{"d_model": 192, "n_experts": 32, "d_expert": 128, "activation": "squared_relu", "router_score": "sigmoid", "routed_scale": 2.0, "balance_bias": true, "vocab_size": 2048, "norm_eps": 1e-05, "beta1": 0.95, "seq_len": 256}
Below are experts of layer 6 (counted from 0) of a mixture-of-experts language model. Rows are named router (the router's row for the expert), up (a neuron's input weights, with its number) and show model dimensions 0-95. Each number is 128 + 24 x the weight over its row's rms, rounded and kept within 0 to 255. Numbers have three digits each.
Before each expert's rows: "gets" lists some tokens that make up at least twice as much of what it gets as of all text. This comes from a sample of Wikipedia text that the model never trained on. Tokens count by the router's weight.

# expert 27
gets: "o", "ro", "to", "no", "co", "ti"
router:125165107125100101100141128094157128131102136156129102101128096099120102146103100143158127181158148129135124110143162127145146125136149130137141128092133102148134142154082091100085125129138090143133116105082112111079106082152159128129148136120171151164115141139103139101145164141144085095
up2:122184065122136113184173091109107159103116148137136153088120105142093112169129128147101129145140124136107102145121131140130173108105154082191176096104104072143144162120143171149126111102109123117150135155114128151090161132155135104125168119154141112143123144123156122135082157130122092108
up3:116132141125173124084111127092135100130100115143124115148156124139159090153106134131147141123128124075101117170155140123093119169157119152105140127138109120109131105134157107102138103141139122112167083117116117101126119107160125115122153181132152161151158123142127106143138098105140159117
up4:116122136145136114184098149149129137118153109083150145149165122083096063165120097119158096105135158175129165138076135123165109172116124145144133135135141109135120155127103122111121153142114140115123103135143144104083167108102140122088138144139106148123122142102151152097120154130090165146
up5:120144148120118149097132124085126144103127173126118137125182122096106130139109115088096135126120156154164095128109150123134122158152131088138127135161126149166145124131115105104115174146153151090182092150120075155124115118119126134095119089105128157122074124112104104138145172121143145138
up6:121157088122114141157124174119171138134119125166127124149156142091108106104085144167162121116118097158116134129117143133155153180132123138138103127120128162168109146152141064099123141106062130126124125132137146149111133120104127134111142120131124131165100162145140169127137142151091094165
up7:080103113191107131109119144133135165129129138113144130088129143129152148131133101121101138145128125132157134141087128140132133162132138152073147135136101175146119129155149155105122140128125154114123141139100151085152108099174082131106106120117142140089155107116104110157110146195093119131
up8:140164118141191105122133114071127112171084117165113128092147135111134142110114153120131097183169158118137105094129147124171134094138144077105124091158144104134150121117139132130153112113105124092160110098145111131143148138085116102144118100108175135144129142132097116096128125084105107107
up9:088152119139099119105123108165162084145079102093128119118114127140104134163110142137176107108079129085149153154135127150110128122106145124118125098096111109092112088114116141163106160136128123103121157125110103098155163147156169151179105125115111130127146080125092100113119125104143117084
up10:117167117089105149099145116129106109121076089128166164148151132116105092135155133146151132121113118151144095146117143092094155102107092107146117103142149126129133128138122150111090138087083121139152123066163126105170111167149151056161149120145142145145120128136127100102127128114134132146
up11:155112126104108126131169115149125116168106182145158105108119118162117108140123136122117149121150126136106104113121118086123129165141149129081137163104136104123101156115153126089122103097125112162168104136108168124144140105127110179146154164163142127134098161170143100121108071157127143133
up12:135140097152133123137131092134095134134134153120148138157138134118108129139143129140115139181127143164141135135140156096130081124139148142103173120132164155125126110146151092151121147127099091120128094164131105092121106118111103143113155165167103158148138133142137190102138140119091118159
up13:119112118087170087125151127114178144144116178126105132133126122126143120152162157139114114125120154151101116129078176117151137083137119150139165127132138071108140139134147135150128131134092138153081147160124089203097139125126154138110132127139158143120115144170142085106106129134169112113
up14:110109164117158132087087172144163113161124139148137130134179142115109127170121101099179137149126138108139108125090192166110124152105146164123107093157124128126145134118143148115156137112163145111110132150136144124129126159144117159173136148121145137066121117139140123147095157180151119139
up15:100067148145118155128130122102142134095121134154131108115129146149132145105126166109167121121193115088157131138110110152120163111126096098089126168109147120136130176104098125116088146150108114124142156134118101143111099154119045131118137147156115136133106106164110095151161108155144106174
up16:076135142131119125124106104094149119126105152142115142161096136147067130134072106128130126131136107105140139124125135127096137125149149107101151140134128094156103132152126134111142157172117101151146128133121134075129125128197126120170117153129136106127098113150107110115113096153159146115
up17:128158089126160099162143076124164194157098155132155125100110116108088137118134162179154116120091150143123157075133115097108121139136109123134156114163118151164141105121130141171145145145149118149108187161113103111133125107108132132127121130135095135123125131123149116100124132136100137112
up18:111121130147141141144120156118141121135169071113152126104100112144107144110147125124161108092130116147145129126128131143166122156108118154160108159136125082110086133111098121161100129104147115108137146118138100140152115135133120114140181163126112114162063134158101139142081158070113138055
up19:134094114164131136133157133135130137144138124157130114147117080141122121113109105165171113076160115116120167129143105153152139125109173129154134113165088120112120140115102154165137064114128146148138102098138115152103118160119142129131122114139138164095152147139120143138125133115168135103
up20:124158119136173124099102140148120104119114101140130149155145141116142103177104123154155136107113138120158100163159106178140119153080137146124108104137130124120122144153132173105139173124104132086086100130107128057171148173116163114104121148136113119121093111112097140105113103139077112107
up21:184081165113086146072134115119096103123135136182140100125138147127061136172127145087114100121143114161093144132159097127139131171118155119124155119133097117164127113124145157106117117132122101129088116147129117139134131149099124118084108158162197107111119135118146112152155119125115134128
up22:139105132148129111097151126138141137163090125126128152140107162167116107175126113120124128151127122190106112119149138085140163136151109095123181114119194137129143100128068140098189115124152144168106152103137146120112146069155156138134106130096122116099095155150092142098207135158105138118
up23:154136139081084147180105117138154143134188131169107157109154110137102158123144146163147125145114119097135074140108085133109122085131167144136169109150101100074180182092123126172125108087121109132113143106096137082123139120121135146109130180113142136118097153119129110097114114117132145085

# expert 28
gets: "s", "us", "ers", "ia", "es", "is"
router:131182108105129143093118117108107161129150141131118129111151134140113119130087084117131097142122169104158132155130141202085117139130127119120152120138124105093122123144125058075098074121135094124090135167126076156127120096149129128086146144093111122163101147121142125117089123112116108098
up0:105151113087160110150102101149099148117126171158120143150171199077140112115108122118099132129128147119117145099118155122089114149105168122119139081131156077118121125138147070115083129101153148111117134125136132093176107155132122113126138136180143120134130130126113161134101163150105081147
up1:123173119187142138104160104126136122125110113146126110126109105105145131149124130143149129128098151093102152099088135118065143137150106151113154085114072097105060142132136134139127174132118120142163121140128155168117143167122141162190148124152177128170144085132149186121083148124145124123
up2:119151138116135132085094104167140147129143107147086113147131122174156125163116093187119150169141107153146129123117127171131155148138115133103144128126088085101123114100138099144127116175127105162113171105172110175103104118142101115124150098141105119093135147135111145096125152129182122100
up3:095173118134138082128096107103052104152154125147128169121155132068121140134129119141146148067111117163100138107105108142098116114156136116147140145141137138129115148134080073131110103123189137108167141134088136144109114131160132128150081107125144116093116115107117126124132131139112102133
up4:111104135122120163167113112120055151121155119162115137114136148095099131155106120114145112088141127109112145073125180140118089099100142098186107100138144162103148131148128062162107121141127106135139111135157132132135132091107154155090120091101147162131102121102118127162144119124150126140
up5:133117125148136102116158101106140162126144092138141118117126153132164164103157164127145131176148144112109158171123160138152097111141123164184144117126137129138103128122127185143104123124135113117125091137140139107135120093112083113107114096097162134139117166100094150138129157126104103147
up6:161114146150116067135106084163153112079099081128138124118125137091100145109147126121141140135121147104126155167121135120107131102129105122145139151162121046137139155132123118132126092128120114101146159152132152132115108165137119141165136134103084134092131176100096167128067142157132109122
up7:134123187114140166152140172122133187107116113111107111095119171184132143124146106140099120152119148147156123120123121129143153149112129124129154119086111133069153127129127082102161133077125148135125098148178117177101125151133158140146139115062103130169129144086132101132136098135131140141
up8:070136115154091150135171098090183097118152154117147125129118115089123133128072148152093118118096126110145163127110129166114140092098125118111166119093161170134092113115104103113092110124106074147142146157123137133136101108140144133108135092160126117097083146155122121123153137129133081098
up9:157121113110127148144068158120100120135116120130136134196098116179162125116122106126146122146145133096132115168119120142142160132178159138119108138151134145126086106119120146085154093109100121158079155104112098107117092122111100118135103090119154144109089122150160099122149116107129081123
up10:100159178103139129126104101131137135129110093103131117141135156118126131128096080138117154083127175120103175158156154103108104132142167123115129130108151128138115083115127108104163131134121141129159110141117137140090109091145101103127106102110112130142129115155143125134101127123104141140
up11:111133071106130107162125175137154181120126135155140134096137130079143103149136180192100118114150125118146089158090159172116142140123136124098120089133124149140076108125123099196128101126129139132106118164121134126125153083115119110097156126116117124123113120145136106131091153132083123086
up12:126150140072118088163095109111131115137085151154094131119123171156094110104112147139140139112129163186101197157117158161133132098091110121146071101123142129150136082127123098136122125139114109118111150116167137095129099125149112112121119147124129104106109110160129111109134144157154104110
up13:125122157099136098109133100112121115134127128119091166117138149127116083101125130123129126118103093143122135124150159166163134166164110167145102141103141080117140136143135112101162106117118138129140155157152113115141126116112164138079140119154141081161082157143200142115100117065142163083
up14:125099130178112138168174121145114057136111179124132122113154171161147112125109123123112173111128186138152135107081115125129103136139124139120095142163139112172074136119151084101079088118091133112119125146115111075096130152147140150142142130133106112158142084110140111148114097088137116124
up15:087130134144108177097111122106170115163128077158119108130120125127093134130125165128113121143119152176105113123132105086149103144194093087086119093107126119133117114114140143173142100113123123123087142128137138152129121114217142078104103127108157150108156109147109147160138133151131147105
up16:140144134174086182125124117126153083120149104147095080121193110118139150170133146134139118105141182166123090141129131184186109106160090087148124104108083124101107152133162133116147089144132117141102174153151156137152126111150138125099151111145147112106110127146136142113093110119144137131
up17:101136115108167107098118146127133106138158113103108145097115130135096147114133092134154159141159121146170124114160162153113110162129124142118118102110114147115103181141120098120141128156133157125096167140113134131082129135162119145122090164098086128133135178136147124129091164136141084111
up18:138154093166114147137134138097197147124143135129109124126105096129166118141122138101094138117138144103141113138108141114125178137145112097114178144129102127141062144074145086133097106093144137096119131143099136184161140118111103175120117112129119132161062112127122134146167148107127108124
up19:156141151125109160097104153164152115109107135141128086114152139140137101094088160128115106116064198092076134116137087094095112092089100093181087133139115105123135145094138125149118140096153116133138145097123119148146145156110139058098108126132119117120103148132135107138110114131095139137
up20:099161120120123119124084154076106146148159132152159141123153162104122113074115146104125139113107100120153144140114098106120139119168163120153143146131129116140144101151085098182121147111139169124109133127147099169135178111130121090079090132111148120123094156102155134140111079075110169150
up21:138097114122143128127122129131134143137100102179106107165147124124137128128104116150108098138174119098168108139100119128111154093161125099086119122129131103119133108144168130115124130100150144088102110112083100146126138105140138147129165108104105104117125178143072109116139102142180155140

# expert 4
gets: "el", "id", "ive", "se", "per", "end"
router:153168107109075116095135094111110140168135158141136089117132089104122102178093125126147117187121150180120089112150093107103114154146168168128130138071165135115112139141165144148141122135149110137138159095130104122144119102116101067110156154117153165149127137140141149129109070127159102132
up2:112162167141152123137150148130122139121138089129136112099143155109140110149088134138129083128136169101127150158168132143154117180115127135129098130081149101136134122088135162107112159130132157135116141110142093106136127097131116115089153135147106162162170150162110158123153115150117148151
up3:118111138129154125129114164116092151143169124143136102082120119115095119126147067098129121137115131069153111112112118151163103143139135138147163130120109120100140128155175130089118099122144144119108131114145114097153150133105125092111101155120153159139136123168099133113129151085166117105
up4:147119115112120127122178128099149098130133134132113106160116120139127124132100135097140151135156115124147109152153112164092098124043112127138115124116100141107125130152119133125146111132097103153154176113130174093150112149132116134069087105132170159100118124139141160110058120151058127117
up5:167105083129134085155184096108099112094187130089164130134128098109132093153111104120149096139139163119139113121101105112133117050105157116109143141194167106103113150120142133104133108124137141117114137130131116139122136115134157112136106130075143123114139150128128150122066086160116099131
up6:134144095106138111132122127145142107099136133090081169127089125100107116118112150132128134111138173163125145156145142100117125146122129145156064122150146140106178126158173092118144163074103154104139084136144091139132129130146124125109094098123130164159142123127127125121070044145135141164
up7:126119119141142116134127191130149120142209125107142142118135135121104060173149147176118121121148129157134121171104164116128169126111132130140175158112130118102102144126121135105093117129116119155145093132128145101123154131117159119115130105140147135156111165116158143125119120194104127122
up8:138186118120179138147135120140165152128128146121159080120120117110141103100126147150133111125148152111180091148158141150089117171125150122162112105119194159093105139106149110112118134147116149137136140095110102129112108109134156105170149087147111176144119104124158123120129124156123137067
up9:149096136093112098138138073130120098128136147108131094105110105118080081146092151091121099154123074090161148135110134086103092176130172129147124134095121117135116082134106126182137130152106096126135087110130131118163105146131108133118133159121140138141112115140147125136104146155147138153
up10:125165104121148122143160145155080095126093104113110081120089123187137091160116053111120119151109107123117217142123112143159131119117159128119107139082170125136111128142125147126138159127145124138139161116159104098144127102111102108123109108084110122120116117168124123157160123149133146083
up11:129113122107111117114102130088127113117149176138133100130096111104116107147135122083126107150093100087132108144096099137109125157150125128135150121097108153165122144112150108151131155139090114132116165112156126140096163123089122112149088095119107185089157100145142138145154106132123117140
up12:121151148149097096122151176143140140107167116104118105130080133086129083122119133163135133149119122161144121156142104152105149120108147111144168129143133163140101103154146154126125073164159107176139131077107150122150106137184147145113151134131145152150120130085135125134140121126136133113
up13:180154130114107121134109133110144130124116110169122073168137096156112134120131110129121141128137119150102126162150118125175116146108136115116140157145124143123121114130166113132111110121099104164149156139134118117147097108117112119108136105159128130153147053106107106095143123118132095113
up14:130170084111090122131164137092126146138104174124086095140142124116117132173098160114096130159089092161131116117122087122159101106131163084094166128123165159136141144141145127186135143091113171098125158113116185144136140134160125111155122161124124123174131115114138110178114093083124111107
up15:130154146129131087125144178118115109125159151137149137165158116144113170138170153176127110136138146105115118104141094149115141090127116144172133150156146155111139113126136116111131148103114109065105119137143120125136142089172123139108131127126143166139141072116151095131112143114119158131
up16:140114142170125104108150144155092121146094125125128120105164189088130146115139151134154151140147112121141135141117093132135086121113109155133117090106124121159137128159136106108160143102119099144135153085123119154140112124123172125105123157117140113134110172140134142126133105159143134134
up17:145111101108112115154087104133189138159112147129117091106099113111132151140078135184160113110118109183150145118147117143109107143136186137156133138159127125162069140107085117150088089106118103160141169131144125109112085134096120125091087165120117173103126174098098140130136157123139103126
up18:075128135128127111109099147152175118148124137129129132127134129129130141144089147118155129138157132129083094117143131138071104134143184102125109116090151148132120181127140138136142132131144123125099125100115150125156140114148107097156101137188132187111161122122104116120106086108134125168
up19:135127151121130137142123138106098119116143136102078099143126120136129132113134121121130117102143195099132123126086118082132089101096111130119179126096123102096166111179125118135141099128123134130096137117135132128160131173134162123133084151130124148154125154154123137116093120116159157100
up20:146109135087129101107061149187086094141105143133085111138139123145105106115126124154112131147107075137112126121121123161109115155144155127146159120140123150115186137133103162112139107189098087151158123113144112104133111128127088140117149142124097099124152115120084128112158084147096116165
up21:120107118134095119151181126102106098105174144113139078109140136112138089179120157124124082160166182163088108112129128161156098113123191144128086125123164144108114158122122108177098119156130148153127142094120077143117135143156106111165126143098159122154139105146131136113092144144145110126
up22:111140127159107118096169136111125089128127128134148157089114138077145115144137129092128097147119107143099165110165141143187134155132137122105128119097126108132082111096180126126113185146143091108095137169145119120106133166083127113157119156124159123142108166133175165118105155100132129075
up23:121158106156120110144141127134113165092145065155108067101136135125177147099183093184136140138191136147138106174128085118121120134104156123127131100118156081134093125087139174127095127102167149130154133124140095128179142113095150132136111084138135142126138113132105145077149124119110133142

# expert 14
gets: "am", "ch", "ex", "y", " John", "ck"
router:100181132127091106126114085129177103150101182131086157127153130112119082128108111115118107131132145148167149139085148142135164133112132077146127141095168130130109143133104142127139077117143131107137135170122109123170148105113172144133136149155109162150109137122141082124080132141148108092
up2:205162149153139147113080136126168123156131132114106135136173140133152094109094084148084138118149118112171090080110177169143148117091135129119125130107114106113122118127147121116121139142117103158110078095143123099110111134128102118189127083152139164109135156128101133121157176117135150114
up3:110129096139116157082120111136122113136123123133106133114077119085144143147121126116149115149072126144125127076125141091141135136115171138155149112133161079114105102108168124141173136143129161123176123113109099129136134140103116105147083138183151146126092122105174123107123168121142077155
up4:120136124130128114130132139105165061128111118115139148076115135151123125093147133145143134082153130150140169141127117119154160124115126097129139150106110137106083114121116128141113138117124113123131150145161159124102140110135108144083143141131106132142109157154152153115102119143156131131
up5:139110120170128120135117060172159137152165135107113155157094137129118107106092095134083187104152132145090117120144164128110137179093117148119131128106150131102143144156126122142105132080126158115136105133132123141134137087085141128095141113167165115127129120130150121125075131101177142138
up6:138148122105145109156121103080091134098177165110129121083101133146127133137141134125127113109146148152139163125101111156117111112124107145148115111124135143161141139146128086140140177109115098164143143122150125159118126102095140097101162096116097122129116147093156099147151163161136125139
up7:091152127100164150155101156104122127111143166165118139155146165141139154121144142114109114154135123147124148119112137132137136114142120143134107153129136152106151124127126097085172140151111144121087134165104137144185160133138135117128127139087102151162123136155127148166093119144159105112
up8:156151143132086120134091134121137074091140145143123127150123140139140077109130135130127131138124123094174133159120132116117093137141122141148095138133159116125152151123116101131120120122136133100134138139110095143132108093005150136153109108134122163133135116109082130182128157124158143118
up9:123190129064119141142168174111109145067150136124124101137177164120155133112139145113127172133146119113075129100079100141130126122112172079123150106121127159140136081162149116112148124130110124112120175175120113104103143145104094137105151141114133129099151111119094095112100187087105111124
up10:116150114119082075113090136132122110143119127170151142079095139125153141153170122119117126134105114134138135125115136136108105103166159134094115114118155154146105101157107124148177132144196143161125103147124114163118148099126144173118136137145100164136114131118134142129095125177103105087
up11:143137111100098088154109095129135166149155157136147126101131136164172112139139154120112129163159125151136150109122136132140123157119138158117151148052147149148112113145152107130126122135144158084124127198181124122124133133160159133123123108168138156131115123144158106087164151127122192120
up12:175154110108111123129095107140139074128080140131101148145157167128108105111132094111128098126093116117128106143090141122147126102153117113119126155118071155090128136129130063080129112156117136094153074131124119147111142112122113169135094151110119168144126124113137141135125150150142139135
up13:110077150117111167141109138133118120111105146125147145134148083182118119162131150091077101099141147130089147155119144123140117163141087120157153132175092130159102118125080131147150130133117139140102079155135126138137128125135125137120124170146120140103147105108175118115117086162130110116
up14:168153119115127158155115093154101129117168101136080126124128150131112117158159114109158139119138155137150118109124142131090151116086130149148103154147124151134139130167135118119105106147134137142128127093105130157152148134096141139102155204129171155144099110147134140111126141088152154087
up15:112137166121104099127170107101119130077112156136140127161084130099107137121110102123122135091146113150123105107140091159152068088116103102113145115142149150123159129122133146098090110139133172100121120165145189095116126112122180151110126124149127126140134131096129113151108143113116131101
up16:079118153128119109139150099103109162120183142110116112139100142104169106113102160099118115110126144138130141141109139172099118133122115142130177140145136180053135116108136157118137129128120129074124076125091115086153141133067121113137159116139085143147117108097109121080112113132153099163
up17:133160146125114122151100177098150135124130095157108107142140097107121089143076107104090109089127134146151179105160094099125106133090152131134151146152148150126084116138052157082151158110118126188106136142133118101114112154141130089125146154116107107103115112133139096124091134177140098166
up18:120119119148150135131078125136178173138103119097130105137143107136113135142130138125137134129133119048158175097102125110085144111100119094127151145152081101103155161124142148134136085090167154174149158090135132143139109084126133116160096119158113156136098135167131117145154136131130115097
up19:122172144132156105152115144162115155153143143136144138115143126151127130095142118145155141160099108114152118160130109132138119206130106123107130151117161139123105155137068137108101144169081132134090115139168127096146170090104130065107121110165080145121182134110162125093099121162148144114
up20:126124145075118140103188087137123119134111148127125155135112133112139128121141114130121132129114129127105155147129134111134114111110137128127118126131134116123157159081094094111095102114134112107173142158127116153165146142139163161100159118157063127180089094132147091094132101093127150135
up21:121114126089152166100128191123140150130143119139115134134174104151139139121125160101162096158141146135166121094118096159140141115155098134148154121133124121129137102153150113121080147112106152140121117156143130159086145149123147128082173153153131159117105128060099130128168176140153170133
up22:120085174139119101107134120120159116106129123138131158137122131147136121130156164142135126136110151155127123127121142097163095127121110076091142123098139085162099117155134160134120139183137123167110155127146101099105147119112135164099141167113100159116056089095146108140078167118145110104
up23:138131168145097162112156140088102146128119095115145100117080127172182124147120135120116136137110160145128130152146150183076116090118113158133098150124143118133104128109166146152112112175080113131159080145069157133110137143135155137103152158074116168114131089129125066125094092157139187101

# expert 0
gets: " m", " not", " team", " first", "y", "ing"
router:119172148124112134092132066116114119119127134137150146090160123142166106128151131112108095128118183165124137153132155144130124163125137130110082154059145121104115114146113093087130097144116139156123108114127092138115110104121113140089150114138171130167113126106156153153119153139125128130
up2:154123139119152171108119090103168135128138153076123143148086113097098138088136131095141084138100155121089119118121107127142127100123145122100123123134171165137121130117139118146137133106165110150134122114108119114140132097123107098070130161101158116171105136140150131109136125147132109153
up3:121082177139120122094140109130123137116109147106144096134138108152094111116141126145139131095117088099118101123130142129129136115166143114121103163076156131110180198123135109101137155162143164122144119106117102175135132124100141093147149103110101111111125172140159146153123154141144169147
up4:123124166122136136106109131107098123089176135122152107116115103168124117153133119088123126144101138135090165089134097137144135105193117148081140125140117119131096076134143173109121099162098134122106145150133143116137102135148134130116112129141094148122139142127147112110101126114069116121
up5:137136130101148117105089114074089119131140133119167132082114135119140108133147129131117125123124139166114076118117140132105158160077145130116112130093121090085146149132148106152141111159125098140109117157130108129154098118109154083110122108134153062128128138104124130127173126110140159117
up6:147132122102109106137154135108100111119123152157133150143120085140151131105152097116164148107087136125121131114099152106163123160126089128111084114123122112162121120133105098114124085155141166111110162102153108098141133131165130149117172158109078123118143149157189125113113144083134114123
up7:137106117148092106097108125120136178132044120130097133116128127145123112144098169107110157116120153206172132157158139124079114184152103136173102130104143147145179161129172103125117133101142133092091126122115118170122117133146088135120108120124153121127108121152132137155111107098112105138
up8:139129116145100134128124112144123106137114094111096141132150116123137128146141150085106078152172088150116118046110153114104109165140111119104093137166158130129190142157148145108103136120126143149111115149151140182136164150147180147154144103102140122115116126052132094089163178104157124149
up9:097136132157115154113104151119098132125077069121156122175161110147122126113126117113126134126122148145101150137140122102113129115168107145096121133110146111134119145178144160121122134096105111128121074138144116132121087088148121123117092146133135142161161091146145146126139076147144103120
up10:116152145157114121058130145152100148102098150173113126129140112092145108092150111130132146167088144104149090104124137083109128148137126174111118102079089125165115125125202100123118123068134094154136106143109137126152089096119126142140103148121142130137129134176106120130136114108158103099
up11:126132157120125151166135131153184116137101129183143070137091100114102110164127115124118123113121141158070119119121121124125128155154085129084140122125183112088083136131082122112126141147114111138146104121126125109122158125162161102125167095166114145130145120121126098103125168171178098079
up12:107208110137104153102183103130126115130118106124116123139139125117134125099122148158134128151116144154122132170130126129077103141120150143112143134130120135092122112122107131159136096129103119104131128112150133162117141148133112152069127167142132198152125091163162140129093142065161114130
up13:114118125091111115150119120190152124153112164135101110102158162125113144089116164088129111130092158152127147122170178103134089150136124121114122129190157117120117125130143126130137134086085092092102086107127107097141152127088124152137123114143113120170143120159150145102113142129172141132
up14:152134180100122174150124133094150120137125096146107120113137123185117112124088091146105135140138113155110129095137126101144117090095142092136101138055181120109123106109128149128116071124153143088136142096132134090134150131133151175159147098114147100126098161162090155113127174119118147129
up15:132128130140137083138167146140148170186192107125121128148130135129150087154111124121102150152135142140144110145161128135183135131131205126119108111106159136139105089141144168092131108125098107173123139083145135166107123130087121086147159128145138094132112074167081140156109127150088140132
up16:142134093097149129120103135149117121146122154130169111124160097117110132138151159076155097094120143093155151144145156098121116140152105094118114133125145152077088167123137126110137093138095093129103122112098151092124141118137074176180072135142145136147138121108112125147122160131081131165
up17:105147097115145171085102127101098114130129106126176097113146167143137090129155139120137127137075130125132136155166161139138116110111114129139057105096174120142155126133144085126125163106117120157099150093092132073096137122097131129112170139178101137167098133085116138117166150106183141143
up18:151185131114102102126150138144077119088125114135101134133091145139151130109121118176094075121144161117099112129126132127112151143100202157106143133141167147110070105147097116098153125164116124118127125130155148119128172119146111124118131118133140103130158094129161150137159134157147140153
up19:142123129159108125113129116116072149110104102103094170138119119113130107139140084133103127163110120144153142188130116127150149186131145139111160157113159152048145119174107099159070112138127117126125129098134153129130114168130147128139129143124115154131135132118137098113168127125140115108
up20:116129122166100133133128142131127144126109084093127099075104114163079147152139117112129095113138133120144161152099084094115148135126142129136136152171113075115116128162130150114096160105116146175103105100074122129131139130116180129118168110117167091127126104119118129130128112149108138126
up21:097161160114122114137156125080126146114145167146179148111104111145118119071166122088147119137122107139151133141105109132100128104150097150155127103125142130137154149106123133117111130120135127164177137104096124142146116147117149158142123142144118135104151135137114056160165134133140114067
up22:119126064136110098100120103136137111121144121188160122129109136107156139105138092178116127182119150154097150117129160095131101114114108156145173151138106157118146176087089091100118106143107118116115111108147095158122150149151120139162139047125119094120122136087136155074129143084123156135
up23:140155145153149137127136119111137121107159172152135184109168101121138118089150140095172136177120143099143086120110110143174132148158132098134126131115133116120129136103117128083140148153141148105125136154094105171138127122135129107151125121134130094120143131133170141148115135147119133130

# expert 2
gets: "ment", "tion", "ation", "ion", "ction", "port"
router:145172119136109100122134071135109133125123164140121126099159096145126148147135116136181095129115140167127175103104159142101146160142121169148133146135119130156158154118128139154163122136110104122080089113106127160129104083110114136136131107101140123148125120134073102093093133123149105098
up0:137177139121126122091106153127117111141119173125088120159162132130120137143128183100107139133135104131135168141134125100106115152136103131107095149110132104148138119131124123094095104142108101136112118186102165109128107099104134116140133155135137157118216147143146155093138126164129152150
up1:083119131150129088125099132152140143093109101131111154154159118106107163102144107132144101149137122077110152105166187182097131161152143128163133130151113095117113089131111095154094143137084129084102139121108152164126166129140128112140117129125114130093094140120102139113125111072147098151
up2:106117113098162132115102180123101125088162111127139134085149119151154100113092109083154117139125090155132156148139101129075119135131089102158098112119137148126115117123128154147162133151149158158100108075141135128121136066123127134143089133131165127122154102159157101134055154146171111121
up3:117118110127134139113120152138101120136113098102116117154125128146144114115127103147113178126107141151124108135115163102160104134118159138155079144150130118049148075137154140135143131129117136128113149142147138142091121150138130167097163150109129157159110108128088153135094124121107120165
up4:132155110168116151107166109148124070116135152169155114196147134117155145166148123125118121141138070079157154144112134152115116152140169115108160112130100136141160141175109168143123142124148116134111102098106156110102119099141100133096082140097113120121141089099152108089134134135142120088
up5:136142124130129159152128103077150100110134096113107127135108121201158119106117084136165114126129107129129157118129171085107143139115113161166127100130100135150107135098110106139054164139118095123128122140080097166174087097149114114127098123128134147122108139168121122094111120126145111130
up6:153099110134138104106140083138144117117119139098138130112103151096153168114100142145159118130140147152122127138130120140122155127167117109116096118129113141160109114095149112137110182164148120149149137125111123151135114153134116096110108105153121091098140140083108125092096131153123106111
up7:129137149112121084117119106151130115132131169141123142121130122146135099123152114138128105152112184149087115133145116164115122151107118088097108156087080137125138084134098146143129156142116125110110142153148150110130104151129121094118114106130151144125130095123116136123102095132119084102
up8:130150137160087091081161128147149100126104126118105124111149147128128123122071141128175128136122132107123133175101143113133108138111151184119088166134123164169146131133132164170138150118141156113141100132144126125132071132137095167163168114113114120158154106163082114104100133123121134113
up9:113122107119123069123152153162151101210152085128101183089117157151149100144107147128158134160147114082143166088090186133124148122128154103135145114149078123089117141078126147115143127162114128156080143093127111145091135147099152165147110113128154099150116124138132135146119154125156082152
up10:146151167121116165107127122151148159113151147062135167138141135129128159132155085126128136115103098141122162112130103138078153155108127119137140152088135173153110132179139136100154083092103135153134088135138128147122089123167175153115137123137122135132102129140143069087122118131154176114
up11:115173080134096134163116152130129090168128131141124095119162109090107129089122132126149131141135162120111130161101136108147095115169128103101129098135085112084138101129125135143170117131136137113127131152137135100093124125135193114167116112107104168101140136104117163115078159138139133157
up12:216163111126098092101116143110113141151100116135106158132100050151137141176166115107138089110150142136123162112134151119118121102130117143112096135169144108115140134138111166151157150136124180111147119154121116136159158068138134165105135145111159135126133139178118111128155159117129111082
up13:125146117149131111120093065100125157116111167140143076119114105131154129146135126157143139146133078130122143164109144155078111156124114186125191106128146148164123133135114144115157115125157099120131150145116116128175142116116159149101135127140125105154095163118110094111128134116145129134
up14:145152165121126123122114156132165117098119153122073142144131095164164121118118126144125171124072094126153167142113083103103090160104157187140153168130119113149135096145123154132130112156132122144090108115181139137129119140118128100113170148176094084141046124121136119121123154144173172132
up15:135137132150163146159142134101125143153121147120161124126148130113115067146094140137147133104140135111109144141126133088132108120120145139146135111110141112156156189091110138119136129153115149128162121179122127107109069141140092153186124143116131140100167154137124102105159111138150158122
up16:105128143126064108110158105189108154131136138085080129121106151104098113139139103119152091129125114180108135135123123154130121096153161156170130133101178104137124114119108170150129079100118152198112098091129151077123120129137106111170141106116128179148148145113110115102100120139117136130
up17:126111105152161124131121126163137152119107141134134081152118113129108121092102147129160109126190165158134147086124147180136114114133126116107109102106132101116127116103158117136094156124134120126092125100147122120120119174114142157138141122146151135117121119110090116068126099078146137126
up18:098112122108135102063104097169078115171103183162152119140117141116128142184121116141125139102129133127169117078116121143121104140092120126131122134164105109119112142135134146102129094128129140165106121150126121178165104109176131068092131111138099106122153089123087181133118137123161158113
up19:106108098132147111149088140121124149116123096072139077089126111143131145146089165132166119144125128120126119121134127153148104135114150161127131154123101118106162157090124117124149147084153091101131099133109151120119130140122115152140142123124116101128105099137153106138117133110143078093
up20:129145133155114162102135099121092108116160115164148159123105114113135114142094087122166142115162105193157149128087128108117103097130100110157116131126142131123099142132111100113144078129139089111097136136109113166147162139091111128106139112125147121151162155121149188136091139107137126115
up21:136152123162100170123104107122103164112139132155099135149105131120094164134120153142132102097139123151121118123116103144106148087122123102103103096112088124096169150147183169125114087137100097145123136133143167141086095110158148136125140119130119105147159142124135139101117085109139127126